Weights of a small mixture-of-experts language model, trained from scratch on English Wikipedia: vocabulary 11618, 20.8M parameters.
Below are experts of layer 3 (counted from 0) of a mixture-of-experts language model. Rows are named router (the router's row for the expert), up (a neuron's input weights, with its number), down (a neuron's output weights, with its number) and show model dimensions 64-127. Each number is 50 + 15 x the weight over its row's rms, rounded and kept within 0 to 99.
After each expert's rows: "raises" lists some tokens whose logits its average output raises strongly, later layers aside. This comes from a sample of Wikipedia text that the model never trained on.

# expert 25
router:32 36 65 36 28 17 43 55 65 50 45 58 18 34 34 43 60 47 51 21 68 73 35 54 39 34 48 47 51 43 44 55 46 63 39 52 75 37 36 38 74 61 45 44 40 56 46 73 60 54 43 54 38 69 54 51 55 41 96 25 34 59 86 54
up7:44 47 31 57 22 34 60 52 39 45 63 41 52 35 53 49 28 74 61 31 59 52 40 76 51 71 01 64 58 76 44 45 63 59 72 54 69 57 43 33 50 40 32 57 68 72 62 51 58 52 10 62 48 69 62 56 51 49 40 52 41 66 35 49
down7:61 30 78 65 44 59 28 50 44 44 73 49 30 56 55 46 56 56 67 29 47 51 35 50 38 68 41 32 61 40 56 46 40 58 47 35 61 37 44 52 62 60 62 36 30 40 61 20 73 55 61 57 44 40 57 77 61 49 81 55 28 69 65 65
up8:33 31 53 68 31 38 87 60 36 63 81 36 60 75 23 72 37 53 56 53 63 50 60 49 68 57 46 37 42 60 42 36 56 33 54 56 53 34 20 42 34 57 55 40 50 22 68 55 43 48 21 74 49 44 66 60 49 57 51 34 52 58 46 48
down8:57 49 28 73 35 39 55 48 38 60 53 56 48 45 46 40 27 35 21 46 70 30 86 41 54 43 75 24 46 52 89 51 57 30 42 55 34 59 70 15 65 33 50 51 60 30 43 75 45 82 44 38 65 35 68 43 44 74 66 55 58 42 48 36
up9:61 77 67 52 62 34 24 45 45 68 51 45 34 71 58 28 25 73 43 75 39 43 61 45 33 56 64 64 72 73 22 35 59 49 34 60 82 65 35 51 85 71 44 47 60 43 72 38 34 48 69 71 44 51 44 42 45 27 63 50 46 54 61 51
down9:54 56 79 15 64 67 44 62 57 69 34 46 23 42 13 51 43 22 63 44 45 59 53 25 57 50 49 57 50 44 56 43 31 77 59 56 51 47 68 17 54 56 39 40 44 50 39 30 76 64 54 66 55 47 26 71 40 54 77 47 48 26 41 49
raises: "ms", "bert", "ffic", "ff", "rent", "sey"

# expert 10
router:49 37 60 67 43 40 46 39 46 54 40 56 26 54 28 52 62 67 30 24 58 64 53 44 39 23 36 63 56 40 10 46 63 65 17 34 73 41 23 28 75 63 61 68 32 35 68 74 63 25 34 56 41 69 51 50 64 65 71 42 34 73 70 64
up15:75 80 62 72 42 54 65 46 52 60 70 38 29 33 52 63 32 60 17 57 46 70 70 43 47 55 34 65 76 56 62 41 52 22 48 56 65 13 56 56 69 43 48 53 48 55 46 54 10 18 45 29 31 57 68 73 44 51 40 58 54 41 37 16
down15:33 37 51 65 26 38 84 37 62 49 81 58 39 67 43 64 70 41 43 39 34 22 76 55 75 25 55 64 47 68 43 45 35 66 39 77 60 63 54 42 36 57 44 66 77 20 58 42 53 55 53 49 66 21 38 46 26 63 40 53 53 41 36 59
up16:63 56 41 44 64 58 61 55 61 42 81 13 57 24 41 82 50 47 30 56 41 46 43 61 62 34 37 59 59 47 21 16 44 50 26 22 48 67 17 67 82 72 65 32 57 50 51 69 73 60 29 38 52 56 52 41 41 31 39 60 52 60 51 43
down16:51 70 62 53 35 67 28 26 55 53 53 37 55 44 42 56 67 60 30 58 37 51 48 53 61 41 48 70 46 35 36 62 49 22 52 53 42 53 44 39 45 52 35 51 55 67 43 61 44 30 70 26 52 34 60 58 31 45 30 76 49 31 51 62
up17:54 40 71 46 55 51 72 42 58 60 66 74 41 44 33 40 81 81 79 47 36 65 53 51 71 41 24 70 34 31 58 60 62 48 44 46 52 55 25 66 76 55 53 65 57 61 43 44 36 28 47 60 61 63 31 45 42 33 80 23 39 80 69 42
down17:65 46 34 37 28 54 29 46 53 20 51 27 65 48 54 66 42 61 55 38 13 58 42 21 70 44 45 72 35 52 51 36 46 55 77 39 65 45 26 18 75 38 03 48 42 59 48 50 50 21 60 55 52 39 38 42 48 32 69 37 58 77 73 49
raises: " ", ":", "."

# expert 9
router:52 70 53 69 33 76 58 67 52 57 32 38 47 37 27 22 44 56 41 47 80 72 44 60 46 41 33 56 27 52 31 46 48 67 13 27 54 58 46 63 57 59 52 36 48 50 47 85 53 16 43 54 34 57 46 33 42 59 77 49 15 61 52 62
up7:39 48 50 53 39 41 58 92 21 43 54 48 18 68 37 60 65 81 41 47 23 68 39 46 58 46 41 87 34 49 41 31 67 38 68 48 65 43 34 56 36 76 74 43 61 58 55 40 42 59 31 57 51 57 63 72 33 00 74 55 66 62 63 68
down7:57 43 61 39 48 46 47 58 57 46 41 47 36 69 21 51 36 70 68 65 75 31 37 57 66 45 35 49 58 38 62 28 52 67 45 30 51 60 57 35 39 41 46 67 50 35 76 38 42 39 58 37 53 47 43 45 55 52 53 46 61 55 46 56
up8:65 34 73 55 46 42 44 39 74 38 50 02 67 44 32 48 68 60 40 47 45 77 74 95 32 33 46 86 56 73 72 47 46 65 11 38 56 25 50 68 61 57 74 58 29 26 72 45 39 37 48 58 65 65 56 56 52 45 39 69 45 63 37 65
down8:66 40 77 33 49 58 51 30 37 72 70 26 47 52 24 62 68 58 58 52 28 59 24 55 43 42 49 28 49 55 49 45 53 51 76 43 46 28 78 61 49 46 34 62 61 68 50 55 57 45 23 45 41 37 52 33 49 39 40 57 51 37 33 30
up9:64 70 70 79 62 86 48 49 57 88 71 43 28 59 48 56 59 45 35 50 42 59 61 62 26 21 40 70 39 33 25 49 50 43 41 43 52 68 44 59 31 69 63 42 62 52 77 28 41 34 48 51 37 67 50 43 68 46 54 26 38 67 25 90
down9:40 28 59 39 57 63 72 48 69 31 54 33 54 51 59 51 29 57 74 34 36 32 45 19 65 44 50 68 22 49 58 42 55 33 19 50 38 50 81 20 51 50 42 67 40 41 47 48 54 63 59 64 21 57 50 57 48 41 29 20 50 83 53 51
raises: "'t", "xt", "ix", "ician"

# expert 0
router:52 38 68 72 35 48 55 68 36 60 41 49 31 50 28 49 63 64 40 13 80 57 41 59 31 35 45 56 76 49 37 49 50 69 34 41 73 54 49 33 76 53 51 58 48 37 51 94 51 44 29 67 43 44 54 64 72 57 84 29 22 62 85 57
up15:67 44 25 71 32 32 47 26 41 75 51 21 31 62 81 70 35 31 51 21 55 68 40 68 33 64 51 54 45 51 47 48 57 75 52 25 55 59 70 72 68 74 48 61 52 40 56 53 53 30 35 49 40 53 31 60 42 70 57 67 59 53 48 56
down15:66 65 63 49 41 67 55 39 36 58 72 41 24 51 45 55 41 42 54 25 20 56 30 52 51 72 27 75 59 48 25 56 29 47 50 41 32 77 39 32 31 52 69 51 46 50 47 73 60 52 72 57 49 29 82 55 66 37 48 41 55 70 28 63
up16:39 61 62 50 27 30 67 46 44 84 62 36 81 32 36 63 63 25 47 48 51 72 72 63 47 63 18 54 48 44 38 33 54 50 55 42 53 79 44 46 29 60 45 47 37 41 57 38 32 42 58 42 47 36 78 58 48 46 37 61 42 63 68 60
down16:40 28 34 39 56 32 33 48 38 33 52 23 73 59 41 34 35 35 34 46 47 65 62 43 72 82 42 52 27 48 57 58 69 24 55 74 43 60 34 41 49 58 52 50 73 67 50 45 50 47 73 58 48 45 61 37 55 42 46 64 49 60 56 62
up17:52 76 37 67 34 56 59 37 29 51 74 48 29 54 21 77 62 80 39 43 47 44 67 84 76 48 19 67 46 56 26 43 33 58 37 69 42 40 32 48 68 51 56 47 59 05 46 59 49 37 52 40 48 56 65 34 65 66 66 44 68 65 47 53
down17:57 66 77 68 51 51 42 56 65 09 46 65 17 45 54 56 54 64 71 48 56 47 39 56 54 32 40 42 41 61 40 54 33 30 62 63 78 49 32 68 73 60 55 41 53 37 57 63 57 32 83 50 56 56 39 70 53 32 62 32 69 53 52 31
raises: "ota", "ot", "/A"

# expert 5
router:28 36 64 73 47 60 60 43 48 59 42 54 59 36 41 44 76 69 26 31 43 62 65 45 35 47 43 58 39 31 43 45 41 83 49 35 69 36 30 32 63 64 69 70 44 47 71 50 42 40 54 39 44 56 31 55 51 61 55 45 55 78 83 61
up15:30 52 51 25 70 53 27 38 58 48 36 67 24 43 38 70 38 57 80 35 42 54 38 42 68 28 66 24 50 69 66 73 37 39 60 74 74 61 30 28 50 38 59 43 66 57 48 61 42 58 41 63 86 43 47 57 46 43 54 57 59 56 49 38
down15:34 52 65 65 37 38 27 37 57 49 37 21 66 58 18 54 68 33 70 64 23 43 59 60 37 67 57 76 23 36 59 28 36 67 67 56 56 51 43 58 45 28 29 76 52 69 56 39 38 65 63 74 44 34 41 35 57 38 54 36 46 31 59 32
up16:53 57 70 70 63 62 41 54 65 46 45 48 73 27 48 39 81 71 52 44 66 62 75 88 38 39 56 29 48 42 54 43 28 39 43 70 21 48 17 73 56 57 33 43 53 67 51 66 49 39 48 21 33 35 48 35 64 39 61 74 36 78 77 60
down16:64 52 44 67 65 62 12 62 54 66 71 43 40 54 39 44 42 57 63 82 35 35 50 39 81 54 61 72 66 45 41 95 50 38 29 47 59 51 56 33 46 36 29 48 40 18 57 33 40 57 90 62 44 44 76 38 50 78 63 36 61 48 38 41
up17:77 75 55 58 55 41 49 34 61 38 23 55 52 56 12 32 51 42 58 30 68 50 63 33 23 64 59 57 51 71 30 52 57 57 42 60 35 62 09 25 62 71 71 67 58 67 50 27 51 63 45 35 40 94 53 49 44 46 52 44 54 51 55 41
down17:51 69 53 33 51 52 25 69 46 48 52 44 64 72 63 82 58 63 54 62 41 60 66 29 51 77 40 29 59 65 31 52 55 58 54 18 78 45 48 76 70 36 33 56 31 44 48 62 46 70 35 53 77 28 35 66 42 34 68 48 38 46 21 64
raises: " |", ".", " ", ":", "on", "f"

# expert 12
router:60 55 60 84 36 80 50 50 49 88 43 31 51 51 07 44 49 59 06 42 47 58 54 59 44 38 23 60 57 48 23 40 43 75 25 24 63 50 39 61 66 64 51 50 28 62 49 65 73 35 34 53 31 67 54 62 55 54 77 42 21 73 55 54
up15:59 42 75 62 58 77 29 42 33 61 54 41 45 45 37 81 28 56 54 59 48 41 68 71 56 63 59 73 45 79 48 53 31 50 40 44 52 60 42 45 66 68 58 44 60 53 62 48 32 40 19 45 33 78 60 51 26 65 60 51 68 24 56 56
down15:79 62 64 43 55 86 67 67 70 32 79 49 52 59 68 58 51 47 70 46 36 35 54 47 39 44 60 51 60 45 20 22 54 47 65 40 49 30 48 48 43 54 51 93 31 47 73 54 57 43 54 77 63 51 65 54 47 42 27 73 49 49 31 55
up16:68 52 46 57 52 45 63 43 46 71 38 52 30 38 55 70 77 53 40 28 50 53 84 52 45 36 43 99 47 33 36 38 50 50 41 55 38 70 48 26 52 72 65 66 32 42 49 53 66 72 53 58 56 49 49 49 63 52 69 41 43 39 65 34
down16:44 41 74 45 41 50 37 66 54 42 57 74 52 56 37 64 38 58 40 42 67 42 77 33 40 43 80 48 33 55 54 55 49 34 70 60 33 52 64 60 36 62 34 66 33 47 57 30 46 44 68 46 37 60 37 59 39 38 58 74 52 74 48 24
up17:48 42 48 72 45 45 50 55 18 58 54 34 71 40 60 63 47 61 25 59 44 42 62 39 67 51 29 56 47 75 60 27 46 69 34 46 53 45 38 43 83 60 43 52 63 52 72 45 61 48 38 31 37 49 75 52 53 59 63 64 42 67 54 54
down17:45 43 17 50 56 63 84 63 40 49 40 51 35 43 50 65 67 39 65 75 58 38 29 28 41 66 26 45 67 38 56 59 70 26 48 56 71 38 60 37 66 56 40 38 51 52 62 52 42 33 23 39 64 46 50 47 45 73 53 25 68 42 00 72
raises: "a", "ands", "s", "ed", "ees", " positions"

# expert 27
router:39 51 66 55 32 69 51 54 49 49 49 43 52 58 33 46 71 74 47 14 78 38 56 52 58 35 36 54 41 43 25 53 60 75 23 42 74 41 35 45 68 60 47 48 30 39 57 99 52 36 40 58 56 79 48 52 62 57 99 43 39 52 81 62
up8:55 38 36 58 51 67 41 47 67 67 45 39 56 43 35 73 45 56 48 41 52 54 75 62 51 60 47 48 25 81 50 55 51 44 53 55 54 41 57 46 52 38 60 28 59 56 65 53 33 37 41 57 44 50 67 66 20 42 92 45 37 60 62 37
down8:28 72 38 35 54 48 49 33 38 39 57 60 59 62 66 47 44 37 54 67 38 46 56 22 47 20 65 44 57 39 71 35 43 66 25 34 66 30 60 56 46 48 59 41 36 62 41 27 86 47 46 34 34 58 48 30 46 77 47 81 56 27 31 38
up9:48 52 43 52 37 55 68 36 48 56 58 44 58 44 38 75 35 55 47 38 68 46 53 31 34 49 53 69 36 41 06 65 45 95 33 42 54 58 30 37 53 45 68 34 48 34 77 56 38 52 64 49 62 33 50 65 58 69 52 43 45 66 58 76
down9:61 81 61 57 60 57 57 63 50 73 37 41 63 52 59 87 22 41 46 36 61 20 71 65 47 67 82 59 30 37 61 56 35 20 65 59 24 44 33 46 55 62 46 66 21 74 25 54 82 63 55 46 28 51 57 40 38 07 29 57 68 56 74 54
up10:37 57 37 73 54 27 54 43 39 40 84 33 61 64 40 63 60 50 38 45 57 24 54 57 09 57 41 59 72 73 57 46 49 74 41 45 55 57 52 41 65 60 37 55 51 49 67 51 74 52 48 74 67 63 76 52 49 20 52 69 37 67 51 77
down10:56 41 62 41 53 56 28 53 33 65 76 38 45 60 49 40 74 45 54 61 24 59 75 51 42 59 60 74 60 31 22 50 37 54 55 43 29 32 42 49 51 36 39 52 50 31 42 37 75 28 43 39 43 47 67 38 38 55 32 60 37 90 50 63
raises: "ship", "ility", "hood", "ilities"

# expert 3
router:35 51 51 64 53 59 52 47 52 47 34 65 43 69 21 59 47 58 47 25 51 57 49 51 59 32 47 50 75 52 20 49 45 52 31 39 61 49 31 64 68 62 40 57 45 15 65 76 48 29 45 49 42 58 51 32 66 58 64 45 41 52 58 37
up8:55 67 52 55 69 62 43 41 47 55 25 53 28 47 67 27 65 60 62 42 52 40 68 72 21 66 40 40 25 70 58 40 39 70 51 44 37 50 58 65 75 62 51 47 54 25 77 50 45 50 28 75 56 59 91 73 48 28 40 42 56 81 45 58
down8:38 45 28 37 53 41 72 50 69 57 54 42 40 29 21 38 42 49 34 72 34 63 57 62 65 43 51 32 60 71 54 31 58 09 57 43 68 75 34 40 43 36 54 45 38 57 52 66 62 43 67 37 79 48 75 38 45 29 23 55 51 52 73 54
up9:45 47 95 65 33 59 52 56 33 48 73 37 42 50 82 44 43 62 39 48 54 76 18 46 52 44 42 81 31 30 48 34 49 69 48 38 74 62 48 44 57 72 53 83 61 54 49 37 43 54 35 47 44 41 30 46 44 46 84 48 42 48 72 58
down9:60 46 27 34 66 24 57 28 79 46 33 70 48 49 70 42 57 72 39 47 58 67 11 48 33 38 35 29 57 47 47 55 31 54 57 58 68 48 68 75 54 55 25 28 57 54 42 43 55 46 56 38 27 29 30 51 69 51 65 73 69 75 78 14
up10:59 46 75 25 27 48 25 29 47 63 87 58 58 80 32 74 29 56 50 34 21 64 77 45 57 58 55 44 21 39 46 60 61 37 59 49 56 73 65 57 54 72 49 49 40 27 58 52 09 50 44 77 53 75 68 78 49 42 53 80 54 50 52 55
down10:38 57 37 65 51 32 58 35 79 64 53 86 53 41 54 48 43 37 57 54 54 21 51 51 19 67 68 10 44 39 52 59 62 38 30 32 68 44 48 33 51 41 33 65 66 21 47 78 34 69 50 54 74 54 62 73 50 82 49 35 67 32 33 46
raises: "ison", "ch", "ched", "arch", "rich"

# expert 28
router:44 41 56 44 32 46 43 47 48 48 48 43 64 72 38 45 60 59 54 27 80 43 53 47 68 30 21 54 54 50 49 43 71 50 52 38 70 27 21 49 71 56 50 46 39 44 52 86 56 25 45 53 59 71 55 49 35 62 89 27 47 54 67 50
up8:73 60 81 65 52 61 73 46 58 56 72 12 37 54 61 30 53 34 42 69 69 50 60 28 45 70 50 64 45 48 23 39 41 43 39 25 44 66 46 61 73 59 78 63 61 47 32 61 52 52 49 48 68 60 58 42 42 40 68 68 29 57 71 61
down8:74 80 24 72 41 57 42 48 31 58 41 36 74 31 35 45 53 25 32 48 46 56 54 40 60 50 49 32 68 44 42 41 56 58 41 27 73 49 74 61 52 62 49 33 50 37 46 52 28 62 62 38 27 46 37 65 65 72 62 21 55 45 37 45
up9:71 50 52 54 51 24 59 65 56 77 41 58 37 50 30 25 43 44 54 52 41 49 47 36 44 72 36 28 55 65 53 65 54 66 46 64 73 45 32 68 67 65 58 59 48 63 60 58 57 57 44 44 55 59 52 35 33 31 51 43 36 61 65 63
down9:54 73 23 53 38 40 31 44 66 54 45 40 64 42 54 36 39 33 44 24 52 60 52 56 42 37 48 48 26 50 55 52 61 32 50 09 62 50 51 48 48 56 33 62 44 32 60 51 50 50 58 76 63 39 47 56 49 29 30 62 61 73 47 54
up10:42 39 59 66 56 32 57 44 42 59 66 56 66 43 38 56 39 52 72 26 52 52 42 34 69 45 47 53 46 50 23 58 47 50 37 52 71 39 31 40 37 53 84 28 65 64 62 46 49 51 46 56 45 54 77 69 39 50 34 37 26 62 69 44
down10:61 49 52 27 40 55 42 41 55 63 79 51 62 46 65 56 63 52 37 44 48 63 41 58 36 68 40 71 43 40 68 58 38 47 40 32 15 30 59 51 50 45 99 42 42 57 46 54 57 50 71 66 66 75 29 23 51 38 50 54 54 72 55 51
raises: "ist", "ith", "ram", "ust", "ung", "ren"

# expert 16
router:56 46 63 46 48 23 50 73 41 57 44 57 22 45 43 41 60 55 65 29 65 67 35 49 36 23 42 66 42 34 42 45 63 62 53 56 84 41 41 38 89 61 52 58 25 44 41 73 54 57 56 65 42 54 38 54 61 38 82 22 25 51 70 65
up15:50 50 53 63 52 61 69 30 30 41 41 43 57 90 44 50 67 49 35 78 52 30 62 62 41 45 60 68 34 56 45 41 68 41 36 31 44 42 32 86 62 40 49 62 64 50 59 61 18 51 51 70 39 37 62 24 44 65 44 37 44 55 49 38
down15:62 50 25 53 50 33 70 65 35 21 55 39 80 54 54 57 41 14 43 49 53 80 48 57 62 61 41 79 56 46 66 57 40 46 64 30 46 57 42 43 43 47 43 41 36 64 51 51 48 59 36 60 83 74 46 30 50 25 21 93 39 50 63 39
up16:56 56 54 67 35 58 70 60 59 74 53 27 52 64 39 60 68 39 51 49 65 52 72 56 29 54 51 48 23 69 31 33 43 71 48 29 39 67 67 67 81 74 48 48 53 32 66 48 61 36 55 43 33 28 40 53 34 34 53 56 48 70 47 71
down16:56 52 60 48 32 85 36 71 53 46 53 53 31 31 63 55 47 65 21 59 36 39 73 38 61 30 31 35 47 66 53 26 58 41 52 34 73 50 43 38 68 44 37 64 38 64 62 40 41 67 55 62 49 53 30 48 45 59 17 43 58 42 44 22
up17:23 39 48 57 73 79 51 72 51 50 63 17 45 62 36 46 57 82 33 61 57 57 56 55 50 33 44 44 45 27 59 30 90 69 35 24 66 37 37 51 63 50 51 32 53 63 65 21 64 41 32 56 65 47 49 32 41 49 60 50 66 69 41 21
down17:56 36 46 63 66 62 36 54 69 69 57 39 44 49 45 45 55 45 54 69 59 38 51 48 53 47 42 72 40 57 30 62 55 71 44 57 31 66 31 34 63 46 56 41 37 47 78 64 73 57 73 61 50 46 49 65 44 61 39 41 56 13 33 43
raises: "ances", "ans", "zz"

# expert 17
router:40 45 55 63 31 62 48 58 47 61 37 44 44 79 27 37 59 51 40 34 65 65 42 47 46 42 45 50 42 49 14 48 49 70 43 42 64 48 29 52 65 58 42 41 53 20 62 75 60 20 49 56 57 61 48 54 70 52 55 41 29 59 70 45
up8:58 52 43 52 53 86 55 40 61 42 67 35 68 27 38 73 61 63 53 29 45 62 29 84 22 32 40 51 51 56 59 20 54 74 62 50 41 52 47 33 67 79 58 72 58 32 43 68 49 37 41 63 45 71 71 46 66 38 59 81 46 83 20 54
down8:65 69 44 66 59 58 58 30 62 59 78 60 30 57 58 44 55 51 56 58 33 25 38 57 56 25 51 46 47 30 61 70 41 53 36 47 71 56 43 89 64 35 56 57 59 36 79 38 25 40 49 48 37 50 43 41 60 65 63 42 55 47 49 20
up9:47 63 51 60 33 32 65 57 41 74 53 49 42 58 16 64 62 50 25 62 37 56 62 59 72 78 45 65 54 39 34 60 48 86 59 30 43 45 41 50 65 68 71 51 67 44 76 51 61 47 33 50 37 40 74 56 54 54 56 25 42 55 48 64
down9:50 66 34 45 92 61 49 45 43 46 11 62 56 49 52 59 87 36 59 53 66 35 36 25 35 31 46 53 30 25 78 52 58 60 44 44 60 41 35 27 36 59 50 47 69 68 63 20 78 53 29 33 50 42 41 72 57 30 45 44 10 56 48 69
up10:35 78 55 30 13 47 53 60 48 56 63 45 19 73 77 40 50 55 20 48 63 62 53 54 66 67 30 59 36 44 36 24 26 26 39 50 58 54 31 50 69 63 50 43 41 23 45 47 63 39 53 53 55 54 63 43 30 55 46 58 33 64 31 53
down10:51 74 48 47 59 99 65 51 27 84 68 62 44 41 45 52 55 60 68 61 49 42 14 62 44 46 46 46 64 54 45 61 54 66 56 51 54 68 54 42 50 73 29 53 54 43 69 60 76 50 37 47 34 42 68 33 62 29 42 36 51 48 69 52
raises: "ary", ",", "al", "men"

# expert 8
router:24 51 63 56 36 65 44 52 36 54 50 49 02 53 22 38 25 41 74 32 49 48 38 50 49 52 47 60 65 55 37 51 49 50 41 47 99 58 14 36 64 57 53 44 46 24 50 63 35 20 42 62 54 66 56 44 50 50 50 54 41 49 60 57
up8:57 70 23 70 29 15 73 40 55 42 67 35 51 51 39 53 23 50 37 46 27 68 58 46 35 36 23 56 63 52 71 50 55 48 23 45 55 78 58 37 51 67 53 68 51 60 42 14 49 36 49 66 67 45 37 60 47 30 51 40 47 46 54 37
down8:42 51 34 66 29 54 51 66 52 53 62 41 35 92 38 30 59 55 62 42 64 67 50 73 58 35 22 52 54 36 25 20 63 17 52 68 44 57 76 64 41 36 46 61 17 64 48 61 38 74 44 57 44 59 39 39 90 31 37 35 35 38 67 52
up9:50 25 56 51 37 36 56 38 53 53 44 61 45 62 34 56 31 45 60 04 50 45 32 35 33 69 56 30 35 19 40 47 72 49 58 49 68 58 48 17 64 41 67 59 52 50 40 34 65 56 36 61 62 45 68 41 57 57 44 49 68 52 94 50
down9:55 53 85 52 50 41 73 75 44 35 43 33 53 46 23 30 36 24 37 63 72 64 58 44 20 50 50 36 45 62 48 38 54 48 65 53 16 36 57 60 63 50 21 35 45 34 25 72 43 20 56 40 44 37 46 65 42 70 30 24 53 38 46 46
up10:55 67 52 42 48 45 40 55 33 61 67 74 32 39 58 40 54 69 44 56 61 57 63 96 50 34 45 64 43 59 43 39 73 53 82 36 38 66 60 43 53 52 46 48 37 62 33 56 51 19 71 38 28 48 54 18 58 28 65 60 29 52 66 18
down10:40 55 58 32 58 67 61 46 39 67 40 16 45 22 46 38 66 53 37 31 40 60 32 27 44 39 33 55 48 52 50 68 43 53 61 65 77 42 44 37 44 71 87 77 48 46 34 46 38 62 49 80 69 47 34 47 62 56 53 32 49 86 77 26
raises: "ions", "ard", "ore"

# expert 2
router:46 55 79 51 35 41 48 56 68 55 42 53 36 29 32 31 58 54 30 26 58 71 50 52 37 29 30 47 53 45 21 43 44 77 31 37 57 62 43 43 71 60 62 57 39 46 55 68 66 09 51 51 35 69 45 48 70 49 96 39 16 60 75 53
up8:48 72 77 28 48 58 42 59 46 53 77 42 56 50 45 26 37 37 71 36 41 50 67 81 62 55 43 47 76 26 53 53 34 50 53 68 45 49 31 83 42 81 61 68 71 53 67 72 46 35 42 32 23 63 65 49 71 39 67 60 47 65 57 70
down8:56 40 72 48 46 25 65 40 40 51 52 58 73 37 51 44 53 28 70 49 21 59 36 60 71 44 66 61 47 39 57 30 49 71 27 38 78 44 34 33 56 52 53 43 73 60 26 41 70 53 50 38 83 64 54 39 27 53 75 63 36 44 55 40
up9:39 64 29 41 48 49 33 57 38 68 47 52 35 76 26 81 65 58 40 53 78 45 82 69 56 41 54 60 42 56 46 29 55 65 33 63 53 58 46 46 50 63 33 65 60 28 64 53 57 50 41 40 52 66 45 53 34 51 36 51 46 65 61 70
down9:49 42 24 54 57 44 65 45 12 51 61 23 41 57 75 26 47 60 38 39 42 32 61 38 61 59 27 55 64 41 81 40 53 50 54 54 43 42 39 74 53 78 39 46 68 51 69 17 61 60 48 85 20 50 41 42 50 63 81 71 69 40 60 42
up10:23 54 56 56 62 55 52 38 40 37 79 23 47 86 63 78 45 62 59 65 16 44 45 55 63 66 52 54 42 62 32 31 51 60 55 32 44 67 19 41 55 65 55 50 48 41 60 51 33 29 54 71 30 38 79 66 39 50 81 69 31 69 55 45
down10:69 44 27 51 26 62 73 55 14 38 42 36 63 44 54 68 71 28 72 30 52 70 36 56 51 10 56 42 34 40 35 51 43 81 49 26 52 51 43 42 43 38 44 41 47 42 32 34 45 62 21 31 53 43 51 66 36 63 42 39 51 74 34 38
raises: "ect", "oss", "ian", "ians", "ient", "ron"

# expert 6
router:39 35 66 51 38 37 47 49 34 51 42 53 48 69 33 48 62 64 37 19 64 52 43 56 66 33 30 65 53 53 38 60 66 63 31 39 64 45 32 34 62 59 62 63 14 43 60 82 70 21 37 45 43 71 50 62 35 71 77 40 39 64 70 81
up8:59 59 52 63 59 51 50 61 68 52 65 37 40 23 23 37 35 38 56 67 46 57 60 86 29 52 64 56 50 48 33 47 41 57 29 53 48 27 45 63 35 82 35 62 53 40 65 54 40 65 36 39 41 57 63 44 57 49 34 45 47 74 39 73
down8:49 00 49 58 57 58 69 55 30 44 64 45 32 57 31 28 68 54 42 67 69 63 44 43 48 49 38 43 67 60 52 35 55 74 45 43 66 40 50 65 24 35 56 53 70 52 67 25 74 50 58 59 63 36 50 55 57 33 51 48 83 66 63 19
up9:44 61 44 64 42 63 44 70 82 58 40 57 34 33 44 59 31 37 49 70 62 52 52 82 62 33 28 82 38 34 35 41 79 59 76 36 50 55 53 57 72 58 33 46 43 54 58 47 51 30 54 60 55 39 93 58 65 30 61 47 44 40 43 33
down9:79 47 67 25 35 33 44 62 65 54 82 72 17 58 67 44 45 42 67 57 41 46 49 68 37 34 31 48 80 48 55 44 32 45 23 57 52 43 45 37 44 33 47 49 56 31 50 64 52 66 71 64 72 54 31 90 29 41 49 44 47 39 38 72
up10:58 68 42 68 82 43 60 62 54 46 88 35 70 35 50 63 80 44 49 69 63 71 61 72 54 71 57 59 33 72 61 48 43 55 43 40 45 32 55 68 42 75 57 51 51 54 43 47 50 30 41 60 54 19 59 51 40 45 59 41 46 66 71 44
down10:52 42 33 81 46 46 51 68 61 33 49 39 00 66 02 30 38 60 57 39 41 57 76 61 45 40 66 64 68 52 59 42 61 46 45 53 29 43 37 38 45 80 40 61 46 60 48 50 58 60 41 48 48 50 45 21 17 59 12 35 55 39 37 47
raises: "a", "ive", "."